Weights of a small mixture-of-experts language model, trained from scratch on English Wikipedia.
Training: a variant of Muon for the experts, 1946M tokens, 9941 steps.
Below are experts of layer 6 (counted from 0) of a mixture-of-experts language model. Rows are named router (the router's row for the expert), up (a neuron's input weights, with its number), down (a neuron's output weights, with its number) and show model dimensions 224-447. Each number is 500 + 40 x the weight over its row's rms, rounded and kept within 0 to 999. Numbers have three digits each.
After each expert's rows: a language model's description of what the expert responds to. This comes from a sample of Wikipedia text that the model never trained on.

# expert 49
router:554477519533519544510557463528537535558485501480541442561482492607507520545434450544438493547516519516525543458505498446525542545585445541481521485490489519507588469492532542546511489542573536556489499472544524559455543542421575521511502446520475497531570444444484452446568486477494511474468514495488555535501559515489504461510463514466493534493512500513505466528549449507503551467497461564526509478467573448457562496444507502441482438495540511474497566494472494522421501437545501501476509517521449559454519526462510536526432432489479483463527453488599521495494560505473443458502544396497505541500452537541589442489534526527475456413495488393479464421534515492583419588466
up0:523481518474494510517498492472445495389538528489527555419444478466596389499552460539465577454543456543539483509408546436467489478469481507499485444511555525443480448509407476485447545529536495432540475452468455517497488520482525549476415489529490576558504508497500512489477522483533537584527484523561519486471519502485490450510472440517522583548533465482509498512475495491499432501533471555545485525604463522471426444456507575474530526494511468505499436501456546508518516470507469528517538525511485501476499447531447536485452424505542566530532488540462453466492441498504490539559543479507543504510481489580521522456505427538563480491492456437560469497573486530520497443583
down0:510459505474557591476514501515511497530478486509541457515490462508425482480467530598480480546499500546440377487513480508513491522535397532527487516531555522563493549436527517526475529544521512514569556505488528523458478581527487414585442570508487489516456480489537494521519518495584479499517466458516446549551491508509470606514515562484444443433480556577444490468502536492516517522518486526537503477483484536473497414524529424480546469541513493544534556444490521499433510521530514556519409484549414546405455469485488470468500527537538454508476508430517541549529555517485526458416476486519486556548567473408508479506500501535521476522528555456473485487483462492450494560460
Articles and ordinal or sequence adjectives before a noun, e.g. a, an, first, final, previous, after its or the.

# expert 29
router:535490479436455516542554524450580599403500504440506500496474521409513540418459502420514420478514504574541480491499477528524490567423460497463502468489519549461482473476491524498461495483403508564500497432535460478522462525532521459522546519505502493528506523493416413420487520463520485539495406524542500520539527434486510405555470483450477420508482542516467503389452543503461441504538531440494476555539477527449469549475489516513505475480524533566476523550486485569488491514533467540583495541553544525502513524524465505525573540534478494494396499510500470513505449537525520461506519545525503485518504448547432488481501542467442470441471532509472444556495512424445476479535
up0:528541481510539460540534542431435523547480473472490547496518544502486493492541407506469489508490436490479458450437554530444582506480493516497531472558487490511507500536481469529541455483537507496483547513550533461534545548519531471517506447475462440495496483474480439532528473511434513448511519478414515558496508565587546524391430523528513490422498564434471485486447490464527499539537500463549454459491560487539484509470524509406526496458505525508433476571461493458559512463545543491563558553439519493473529469537536485484482464515558498550572506476563490561402499492538476564526562502450544552491519504511536515527522437558519539455449406492532567486460542417450531494529
down0:512514512509524565513542514519478609559521517518544505454512489535457604483487488521431506573474525449564521426477468520437514492569424544460533454483483501507439406531543515500426576455516511518544554446520538466509531504536521496550537510495462507473462529484482516511529470518517445470456467531445561591493521494557425418438547483503513509502524496434509473547417491502477481613595481517528473555537515530521475518491474431524521527568474544503500446478467493481520464450507465476519449478529574479450519586504529528508528538512463488485474506454485525479510503515485511478475496405433489540411515542545517403507484449456459504426446510420468630547476457490487475539473
Nouns about government, law, politics and conflict, often in section headings, such as government, rights, Committee, jury, Charges, Reactions.

# expert 24
router:573489481541509502470515433489507452534550533500529477498533463593517520545501482595479480458527515451521513401520516465501473511542463496528538471534489492454571504516508477515512508510559563524557469456578518443452546607503570556453466470493514499573545515475521519478470519500471513495557523469538506486533571438496540446515525545499537529597474470485521540530451404425507559547547505498558526486479534456476543482440482502490482458563516519488497503504494484455523408457489497491431502513461437533504542544509557475472439462559475512445444481442620533482485512462514505508526501497574537553430514541521503394498465514518533538499509489441526536463526510476494429558493
up0:443511470560484551524552434528506535513500468437552493487502485446468496542590513396541428415458473463528477501463413477495494491504482510437498461513492526480463531515397498452468477500524463480490551542471456474433440468519490483494527545561497517463565503529539514506439447481566529517501520449518502475482546458531507445505535489532498531499498545564490464489512564473508457496503481524512486509486485511463510529500482411466464512496484449447510465541495503455481487482513496544504509500518550509505548523578525498478454528472491505467486428455562518557471482466493550505485556560523570446440486504541472511574601523476629543428469547453443445501539543489554496426521
down0:573508544550516576494551534557493422531487552551506484591427510531496463508452413555461413508579462506545471478558483502557461492519496554454473461497491450513489550503499488424530495468505467579453531493538497476503455498496498399461507518456430521535451496436471488542493470483452573445517527542503532530524479562515519456477501440512532471406494530486532490523524410522459536488525430530529525507548483465444518486484526473511547492489520554523505501496551551538526447480517509508483444539439542497489569546507464607529510468435597509445516487498499469438484504467454485559492567495421500505525471523430400433448467541473518524526526495458536485476554489560506442478505
The article a and counting words one, two, six, several after is, was or with, often in family details like one of six children.

# expert 16
router:523541438449460537535546412523489497454542489498493476541453434442427544456511509483517477486521553539572548501487493417477508490465510460516517498479473470501496485464429539478498458517454561566506491510503490547503527524569509491512503477531483490482475535532536469479476523395512495501534525475516538447501479504539528424458490574524510504451454561494509517544578455464525526509504477528426514520597523448518506499443527549412471467537493455550460516462599501528432488519584519429618560440521552508466512533584481507459527454522516473454427468494476535512487427548478533550427550513486547519537505537553436516498489530490490474478494494533440526455472435423519424528516
up0:488479503551418557495521471525535510470524516454472527530485480478431458462484475557518433525492519490472473473515485532524472451510477518542490495512523571443438540506519580502479544496427496469553520433571468497520490527548580498552555428507476520472503543552412438494532514469490446533444456501485468485548513513437462490483524515509572468504483495560478566483535555518468532445546518537481494565521408470478523536482520536575477576543581546516424477483480518503484492528593479493576487526445500459510569500495518523487487494547510455441417485438532432521513445532496514503516597536548497487469476447440485435535422508482553551464514493492546494535471543491504539509537
down0:518422410522445513548509564445510485524521470431442497525516407518568479477493449569546453433547579571471534519484525474483491520503517471507531488435435510499515489488560439545456466592518429484564520378521517524529505508481487430536491496472523561536490502614484460472501565540579504518433519509516501468445533491531499476500438440440486493507531515581493510526493499458563477498504433521479562515525522528500504572544457452512471481548411501490503497516524544494544516436585537561402444489522519486550495528491547528535513417484560515491518513540489488499477538517507562462473495518525486386510507539511563511432466492521459440574415516550487472501417560559486455481644
Final suffix pieces of taxonomic, Latin or foreign words and plurals, such as -idae, -ensis, -ium, -atus, -us, in species lists.

# expert 33
router:394566469466525503537513474502552527591464497503471489522523567433448391514484474477438553476423513554513550497515573475497492452441525489550491450581470489409503497490469462550559476462488520564498486547496513539548531532488488474562459478513492427473519539459555434491487526491545421463546552480565411511539486509511454509477523448507468506581519464532516545545567493480464517516480574399438509446551429468409491447507568486477490502491489464569525495494538446569478555453485514515521579542530570547551480492540562485510459522530511500480467518435537573537521436536520513535518462507514508454493509500468527427454516496488480488541514541517430610482558467539531526472499
up0:543481528408479534487528453483482487540532556519445515466512453477562481432530552483457557510510557505520504544480486529485490517547471439532529526541532498474518459444510497489534427484470490538477534536432533431480549577511473476572495573465424517487435510496469487546537467477499501479465562493514527524539463493528470544509487482498459472474524486526423490457462492543505507502493477435488485387464530521480493457480542490514456477538577479480547491511480527503542418494499555544567463541492522542494467530489443484476509478561474547487493445458468503503534537516466421558494500505538502412486533521535452507437654502506541501477448491519490496467590474496529511438468
down0:499520496498495515482560474487491490619484568579464499503533435539448486509515436539505513474512532560451366581511525499439477468537426530473541494545493500550488522495537522445520461497532530505440479520537487501548481528458541546533575540569548531410461553519522522489568437494494512503517493582452530549555572526568483542485527521543553437503472504497460495392507455514464488579514529494549509476427500459441582439515513455510467523471507468477492502452460484503501529499466503548501495508486507428489484533527414472520490468487454493502479533510512458541520463442514486457498509607538500531447508465480493523463573528475524570504498458545452432489496439458516520445574
Final syllables of Southeast Asian, Indian and Arabic names and places, often in tables, such as Cemp-aka, Ikawad-ani, Khlong Y-ai.

# expert 2
router:429530536506427534526493500486452505501469490508492554432498549510476531540434460471554538547501430479486461514531471461462514511518456468476523487455556454521509522483429467472487510562496464515496459479458446543534466462476466456466467471481456493551478476530536535482478427529478529483541504516509441524494467515488504448543532456456584463473443525467543496442545533503448451496503580485520447483460534571445555441559528576508460485470569486540523488445530511465528454450443507515518458444514444461451530486447528442433539453526458510446421555491523523512505589456470480491519538506515500462440450558470537560534456520498445498539489477460506494517518464520471520496442
up0:446502531531465484384515490543481578467502462436455493546513480458531548511498527520545471575581433472563449482481537521495575530569497455564554531492482572414500467619474520519529495441500498523466424478472543532525499529506511433572460473464519563499447508518560539539535556502488515479494539562497433507506513536483546555466467527473480558474489525556463517502527585551475509442538572507494493476516522590477484521518567460517510474487562566476553534552528518517506442509535558476521508562550537508487532451505545451506609472521533491540533469505513462467468497473452495438484478527491572498518491466535494504554437512502490490462483562429448544478458467464520480520485
down0:568524503461467500452554478487503478524448509524513542516514452474507532447421559562463527483564547490483537484491499496542531570455465448493531517464423465535490521470495511496487532475490518564466473552537439526486546487485486566417563539411460524474532540515440505513428470525508525543502459491440502460512503514535495463488521520458424483472517534474545486448437442486510518510491461472526492486496505476516574531517485447500426478445560520520507507457537585524602466480441489454436478522435482452510495527555477514609557490528469559541498521535462454567507573442601533601493455542482511446454475498461470470485482476489542507478562497574457464501479573528539479481508
Third digit of four-digit years after "19" or "20" in dates, tables and lists, such as 19[7]1, 20[1]5, 20[0]5.

# expert 15
router:538532449561446518462436558429478519598432477570544527561530488468524476508523484482464569527431452565497455538456505483430507421435453538481508471484448494445570505493552485573505509468476540543513493524513512522531421536488513518542499496481497497420518533526459454555482531517506438486501484484517501453552428503535496522537424407465489482506529529500494522479493479537548520456526525475449527528550504480507471463506542515488508510473469469553552463513471482460534545529486589476446554516527531521550448464507502477536505509547520476498536518483454553532510467536478537555505492497501502501498490460440589496521446490479474548561507516548441505497473501539558538495501
up0:531525453541498556430528522480457516488479511505437529545485524521546520455518458472550454566576520543499431456482502462512470507541487500530525518531506526508529491574532441521536503436560507501557456525464527435576551557492450453501512444510548486505487480549466476578469438521600495524593499456556489491483521569513599469482447515520465549512477488489433446526511536526458468538469489530536609480497516557530548496429474495452489489470504459519545459472424495439559502511503528499447499455487487487471542493562466577532494511475555494511507484522501524519463555524530522448526439424474583499504533429430527500517509427419459499447529481573465508489591443473527476563524
down0:552492491495550423496597469516463510512496544479483528550487470481385468503506446486522508485567465462476474481434473473536395445453488517483492553478540540480464491526481495438509540513424477507486507554479514478510558651463541571551549527523465521465527534609526564498517506504509506482528512458447471489493530561496600533458501486471517483517473433557580501432517502562496535495479467566501561464441505523492443496442460539492574516496449477461417488442490515602504525475504466513494566507455524462531527454496504536525497544513542473501419607480521454481479520438451501552520546512475526519466449514433567452484468419491503511518513548509568462521474479514468505470521
Pieces of foreign personal and team names inside sports result tables and lists, such as Sim-ona Halep, Hapoel, Maccabi, plus the MPC·JPL separators in asteroid tables.

# expert 1
router:503504543445472484435520479490512537533475534474534531456538459489457524493434538470528528531484499471479542481445493478410550440544525568524470503524580505532470503471537454588511514520523470523500489490463569450431416512499503499504515422445455482564457530484489513498477507469515537509572556497375476436523501455494432543556490458497499543443558530510595493549564471477517457500431477533504539498525506495478541475512485557470498497509466553447525536449545537475504551568540548524413532470516478444458412534549504500508470521510439542463529526484428519488504414520541542560482521490505425523516507556428555482454501531514396452522566455555381469439531511491452469470486
up0:549527560461503518501536465482542537484558493482497567403505517535494439461497450448523563484568482510467529492521484504435561503441536440545458554524514554519464529551448554461539486521522477496457541488437476497489426474477484535484435520548430390512552449402519496473528529453520520482504491467484461519519457470473490513538455615446461492452466526501493440452464555597519516480454568520401470519522440490544472502483475563475488530546481551482564467534525494494523538573527525554607480534498441552476568480467489543469552551524495552542491554571499527540474442533519488462451561513440521530500456425517522497526468461513544439503486525481551490528501479501485479584540
down0:478516526564512524510465427512466497575477544516537492474500497525503523507522462529494473563526588468521483524498469500555492506523406455464466409557502527529443540541499531501541506510504528463471518575515547454410538547518489508510464544584498533465507516463484637414533484567542469508597553505450466477526525508544431471474471536561502461478490475464510490552552524484564482532536498569614437439530485530543492493481519452458461470508517524592481540557499466515477510512540516490409471482547464447501465546524531503480437575501470540472503409523457431498520509518462524510471468592478509541426481462476490533569518551564517532461492426530451473541432443525481533460514
Digits inside numeric table cells, mostly the final digit of points, goals, votes or yards in sports and election tables.

# expert 14
router:539520477473405479495458488548510497441503462526526468627433451448490546553518436470480451571482509548443507520550514512509505445421482442460484454451542556556538430470563522527474482508411501512573525459508504512526485493496555489525493544512488546494517490561523526534518460575449484538451444487527585499501470434437514428468450466424539496490495530531518518496452600520464447534476432519441474505506479451492480492489504491524515472436493513578504550585459528537500485516498435508507530488456497575457566489455478485561591492517480516507433453541517529552526445497475504528396473449582465479548525490509445519548491476533459493421466479547462392503492506495488498516527
up0:540525496533525443424521529504533478515443476473456598454519432517542461533499526474496473397471509466544488481517421477540551482561524520456544496461473493456513539470509527521519490434554531522536531448546451531521508478466466474447482480441545537488544467583447595447475472469568527550533523444445449537516462543476523536486508515486481490530554429535506471465470497528496514507448469560501505526508542487517498461399516518475413438456564493510427479505509467485511465444516508511534492471476539479419565479433479472509527541530531548511533555467444581496469451461521473448518570499480549459514489420589507586472473465489483479479492474527426502492477474456526519510595
down0:562530488486435514397542471465512477531474481506523559506504506473560528514515471559424536479512469581466510496473427465511518487465501507546490460493456414462516447513508545488489437487417527449528575436550484525457498482418473432531569540487518560471483537463498434479515442482539499525481480453484491551588495543490540516471488478503429552466538486503526494540506548439512536509431483573502478503485445522580518474514523518519507507500558507499474418455521398474428528508448555478514507549463506539478456412526457466550559494498475452484525526539467548573453466485517495534547563521481491427559491493535566515479524481439488555535434513537476540559516469482486571440525
Nouns for railways, roads, vehicles and built places, often headings or after "the", such as railway, Highway, Airport, stations, locomotives.